Weights of a small mixture-of-experts language model, trained from scratch on English Wikipedia.
Experts: 12 experts in each of 14 layers, 2 picks a token.
Training: a variant of Muon for the experts, 5703 steps.
Below are experts of layer 8 (counted from 0) of a mixture-of-experts language model. Rows are named gate (a neuron's input weights, with its number), up (a neuron's input weights, with its number) and show model dimensions 0-127. Each number is 128 + 32 x the weight over its row's rms, rounded and kept within 0 to 255. Numbers have three digits each.
Before each expert's rows: "mostly gets" lists some tokens that are sent to it at least half of the time. This comes from a sample of Wikipedia text that the model never trained on.

# expert 8
mostly gets: "\n", " res", "born", " Born", " born", "History"
gate5:132153091142219067126118158121151149134064191197166130095150078155069147144077147141109121118156109134128110155137086141151120133130106083186104118148149189111104121172129124123149122123188103186093132129086148124183156102140129120169132150140134145124113200109113116119221156191112106155120148125172170097176084152095130055106121119100123063137103099124176130156134113113156119122101
up5:109131052156164105150125127124101149069062156107110125081099145121120185169122120146101138110131155137094073081143185096119149099115162168100175074109102148082095132099133123128123162126083114146117131132172119124107151096086111165124097125129183079066126144076183106129177121196214128127102135094131130132168162105207111130091140142047153125120136089170147142158129083131133157077122
gate6:147162148127152067141153128120098139125110216115104130128138119136106155103108151214104091179074147067093140093119064140116152135167078135129101167120128094133143109152110130144147052110123090172133190084150104131152143118064112126125149171170153145142104093165078168141137098098130096125089093137138109120104113064144146145147085101208089151145105082148182126163122135071182159127179
up6:138171123107098115109084180052124102139133136077141093106128079151087129157144148145095121129165112109088117094117136112116158117145160081137115151165206125149093100123121194154105176174136125187142155099094130130156096119148160192108110166167157180143149186153124176134131169141094117110033097109113064114100117112097187135166063133145140180094114114165161076096141126079131101151110

# expert 6
mostly gets: " use", " large", " water", " set", " located", " land"
gate5:105150093087128120126147178130196150114108123114088166157116137180103092142094087175096129192102083109151108121134134152188151098151107118132108119162123121164121121078147082106125112172085111110145122079113112134158110126131178126136108128168194068193129153075100084085150135184089151141053183143127123110217117126132111088084073115134145120091152128127139139124181090118094150135211
up5:143112127113112110149144133054176135088049181144132135084158092158156151142179163128141158184086069084111129142180101109125106129114114117117065144163108127090115125104107181153108145169148148126135083139099100128064140120061143095104158123179106076124081158099114117128101107177084197089100136093159132126195079140158117132105090149115212195139109092147144129130087138132114164128135
gate6:147182087084131177097167097150081170069137123124117168131162118130103152143084076115148069092096072134130097159156110100137149133090197078112132114196170132062143134084141122093152146166119075163102124067164120060108169152162162119172154130183128095128185146084127184154132097110091133109130082080116167121157099145149178117101162139144099162103145140107085114098156143096122107125117
up6:116111150154124118127097173084154171141111116132175113146145146108144105138152163195162132114079121098185131107139157140137137078138076104126201164153153110092156144136127065114144103113156165106124083191086166163089163114165111071140172142139090117110121063167125106120140176137080134123035175116161132139125165119138104137104137201099131166173076152156199079136070151103122170120126

# expert 9
mostly gets: " City", " States", " York", "ley", " University", " River"
gate5:139111154105118135123111073080150118161166144108106131123121071150130173167173107138132127129114118168208154092160132134127155173111156154125126080104104076120115121143135156107107119131127144244143114084138081180141076099141151184159097146163041132109164116207097084129162162141105149054094132141168130157148162113160078163096136150141136185142135156081137102101139125076098121099096
up5:101113122151150128153158141104085144089120087200110136176111098078078114148173141098112146128094145170140067110118129122167206076125132100154166120132166093098112141121140155042147157160110106215140135151100103125206158115136147197139124104125110090106169125122131094118125078104102099123111120116153052119148115105127101104103098102141082148142156063052095076105135174114154162126140
gate6:137132143184134104124124149092130104203106186145130144080149134114135129163127066113096116120147072122147178135054105178187083193121156150129080087091086131092149154120162117119120151098177055187103181095104145151111110110088152073114138132163149126170131185174189108130139121115124085123169132138162127100123065141157109133087189107082149146089116114109133142091132074078115130132155
up6:140066112084162139093104114202136137151108103121091165156126101151123091128086167141094134134050176076173167111131126130104139125153104137132142109160157071120147158101125142106177055108090101112178118078106089138089149172117092167194119122144133110111131087122114133155150089065153172118143082188101100085183154152155159109145122158116112183155160162129171150090114132063158146184163

# expert 1
mostly gets: "ti", "di", "ri", "li", "ici", "ali"
gate5:100125061108086148166108200141123223112089160103115123117164123116143120116145119092157157135078137111086170133155138131200131159129119132074122161133109119118144097136109120063085112147148122127148128154105130096137089102174096157063128094163064077145152159112188085161130152179092127150149155133141171152108203135155072155154105141105064157185139111107158139176083082099136125092117
up5:182169150113150177103051153107149124080168118130141098120139136156153141148096152153166171126123110088118193129141199176128136120138196146107074085155071208067086173156139136095116109073075146137073110129125169136154127107152155114108090127087173152133183129122100192152135125152116105158147168121159152109101168158122112100134152141146176122097185106156095139156122110142172164120186
gate6:148144175166168133191101187128124108160103145118100117118129101108106102150138192173145081134158153148119154102120127155106112142115160162124137174154147141152131096089149070094206099208162076135098129106077066084107116136099117079128131092152106140149122088154096098090128079149083081194153202178132144118090144118131125126185167075127154095149126112084140138164173110098158127184113
up6:115143103090081115102086110182139119106059130144213127110088110084138128166190099104065160134114167130139160170146146091132110135121100169104114134072147146133156099145087189116130113152123131123154135109169168201116143146193115093107096134067133121104171150136150138133160151161127100163170127156078128106139136096098217222154104171118132149122150107165130181154084146121105168106154

# expert 10
mostly gets: " 0", "′", "″", "000", "°", " 18"
gate0:162103097072097091069138099161059119108149098183133122172126132095094105169123058104163154125095114134093144083085087050090120114148104123114143144106131202104182108091149159111104188152132134154185163100142163162055178152181119134118169097144130070124108078119084115133096111140128086136120142159119111153122115122105183087126103128103126138144133109140184088151119116184144072114087
up0:167110139101156126142139158120120146127088090117073088122083153099152113120128188113105086164133100163077099162121113106108133111125104149081132141149171027114093072200164140169126055129120153163113097142129143081136126156126115149190152092141151094120165081149235121107148141069151126096121139127147105128171129076198088125123093193121124141124093107123082130079081105107109123122140
gate1:118190149156141175091137135140124181186083112093094133130177122116150163105135131152148094181119152153124111120173098115109150120177109124135204105119118114099089180079188129161184115129096145114179088103121132130107117123099106124127157113113119114085131160119119079071137145122131131124174201107164114040122137137140066133081133068143067166168142159156176100096204179109140130093159
up1:111158130092085164137143203175119124079136092121126112156183142149144159088145149145170090181110096099128121164123154202101068122113123074139090123099154192102123124140140168094133119064107143085152184101126137151135133162122115141165154077117121183123118187064111127205112141122167156070140115095103162126125099129140184166212138104148168149111141164081082127109103091111131165111117

# expert 11
mostly gets: " Great", "kh", " United", "ib", " Big", " Far"
gate5:112121181133132171104144124136135110141098077115144084135077068125145094156141132128097117070128134105111216141104100137115160113127067181162164148119156143092138145159126100175121086133073122190140080159166155111174129126149132102138071121177048166143112132065117151096058060109132114167114130153100138173096090122087137122171116162053148124168101101175088115126102155104138110126085
up5:111140107125108079074107229070106120048094120108125092110090130121101159140091120100113124111105112081109124109113089153133097103149104158173173147124160156157142121112094182150157110086166206098145166128142196103142141149107114170090110147132074137114157129102139101139188157238104102133121168137090150148131122154151138149132111136180116097110174127145130169131088084102166079134179
gate6:120156173094122130149086141127108179082124105104108123096127092092202118082077180137176174125105113131105106169023108101112104147109070122141197149137146165120154180152127160147105160164121083186147109130096112117133088136121064121126072090090179152129109113125117128093142164117094064125164116095110174170128085089125103176090129116110149106158095138112176080132127202131133133159130
up6:128099126129152110132095133080100133142096141116129110165106142142120100180124151101155140083111080184154154125123171107138071150123104086155156078112154119079133041126159167132106149146122076114199129125148117143159121160163097072128168114175158112161093143228101062119116133165071088085178131144136169169079107198135175121098162148124099112149080128119107186105117092129131073121109

# expert 4
mostly gets: " he", " it", " not", " she", " they", " would"
gate0:128178151109128170119163177039097111134106153108122109108160142098191145140160138155086093114088117173125180121095112130091103104157140074132109133165121120103152167160174132120166168145097105208106115128070171116207112131091168120149120159153127148106121135089090104178138148132105086183164155125178092131086188153158092072167066130110119131143129075110136134118168109168111065113149
up0:118175154130109104124112156130127096106148112223160101140120133101081111149147122117108135130173164149165104196113128140067134096138078164121141091111100104188144086098125171094085121157088163133154184095205125114051136097171087126161154078113117173118075129088170182147105107154113127121100085174105119133198153141146155156123156095138118152130160189079149158185123131122134114163083
gate1:134172151179052131123092161110129067132149123093161090114119095012152180099123140161125155130112153161165128059174124124101088171183140143187122060140117158105113139164172134124132142144127164139057153108088134141169167117080167112127099135120139098131169109136187103067141107119109097159155157160078139066142123176103120106129105125150130082158166145122139102158136135096131114068122
up1:092128130103106102096090095197116197140151123089137113131132136146126106111150075125083127121160121150149085134167122102129142086182100083138064095141121127156132140110040118108152119121098073109135129106228132117089103193116102186130092177124085121125083179123155095181136144055138134110103090109105113041177140077128148100133166145172125095149092151121094128111108121089161124131111

# expert 5
mostly gets: "M", "T", "S", " C", " E", " W"
gate5:080097183054145179110103076145152160121099185096059108072108098132124121132106093132135181155079143118126164220086123133129113136135160136110173114133144161135146174114161101137123191181097133174146158105108117093136065097095156140136091091144105142082146119152115101196160135126095138100108091177099110122098128158160146123130160165121112114129127038136186108106105155179164103144154
up5:122056195081120154136062149118141085119129166098152128135098140125099129109115130139113093135119138082079166071145148075206154073143141159112147096129159146083145129112104140123115133123093153162159134097140154173180110122164105147116133057091138149155148134104069147139146084121085122162180074210088143149171175115123122083139138106140135100208067122174111139083127137179121133161164
gate6:129197107090138156143136146138143114088136236126125146107125149142084137072167105165136122117147118161104115129145157106150112114140111121184146107088070207143096144143094132151139146163133121078155144109092140154098138118109208183167111100157077139182157096133122158104174156155151059133159082131150138073126152193197118142122080097118134117160173110152148069140133081168156110088106
up6:134098138160108171101204149112134140054090115106133115139114125092094200182117129153078141163067095125082130108171157169156109139127160173097117161137139082087203152086172123109132131123143111107164139135171151110111058182093075147155120139155108151122168109141112173196102163141112060099121111098073131164088083120154178119110166144143109099129105149150118145103158120126180152141067

# expert 3
mostly gets: " Z", " Al", " Le", " Ne", " La", " Am"
gate0:093157154125107127111093131113124121110097119130110155075082138143099137149203122173111115157136128139170133129160181124081143072097149131168092170135157170131114120110114150192125153094131139170131116137146126128143168127194056130131132116126133110151090154111043091196154149137144101159122140091090178151133149145110098079131117158071163193151086188160104212100098162053107132073118
up0:070177119162166105132156131151208114080141123089158115165118102101157221093086109082115115147094142090163089152085157105158152150161127054055108180152109159129102163084144111105156137092112136127111112156124135142121105194183106105100090116180102146101110134160130113133131131166068131172125173104094099056178131124147161157086191120124157142140136110126094129138125140093165098170151
gate1:148139141097131081181147107138123115136166046167162150141139093079125156121133114122146105160112130122201130126187113114152104129048093110123145098117131183140116178104181156106167129132141178201092130107114153166172175158167136107106117138176060121139139143146126171110111141158160133141135080110131082163166113123093177089103067145110140172111131151167093206110123139074173065131170
up1:095113135154149045113141168107116110044112072151151183151136156139127132157110140146119118130057139140128095191130133111127126118113099114088114158103084152049099083147153106116128110113048120160114092134119151125085111121140114092144101128091168096116094172120170121158098144067109111189143079102101081122121095183152119122175174147128145159036193188147112106150128115097115135120087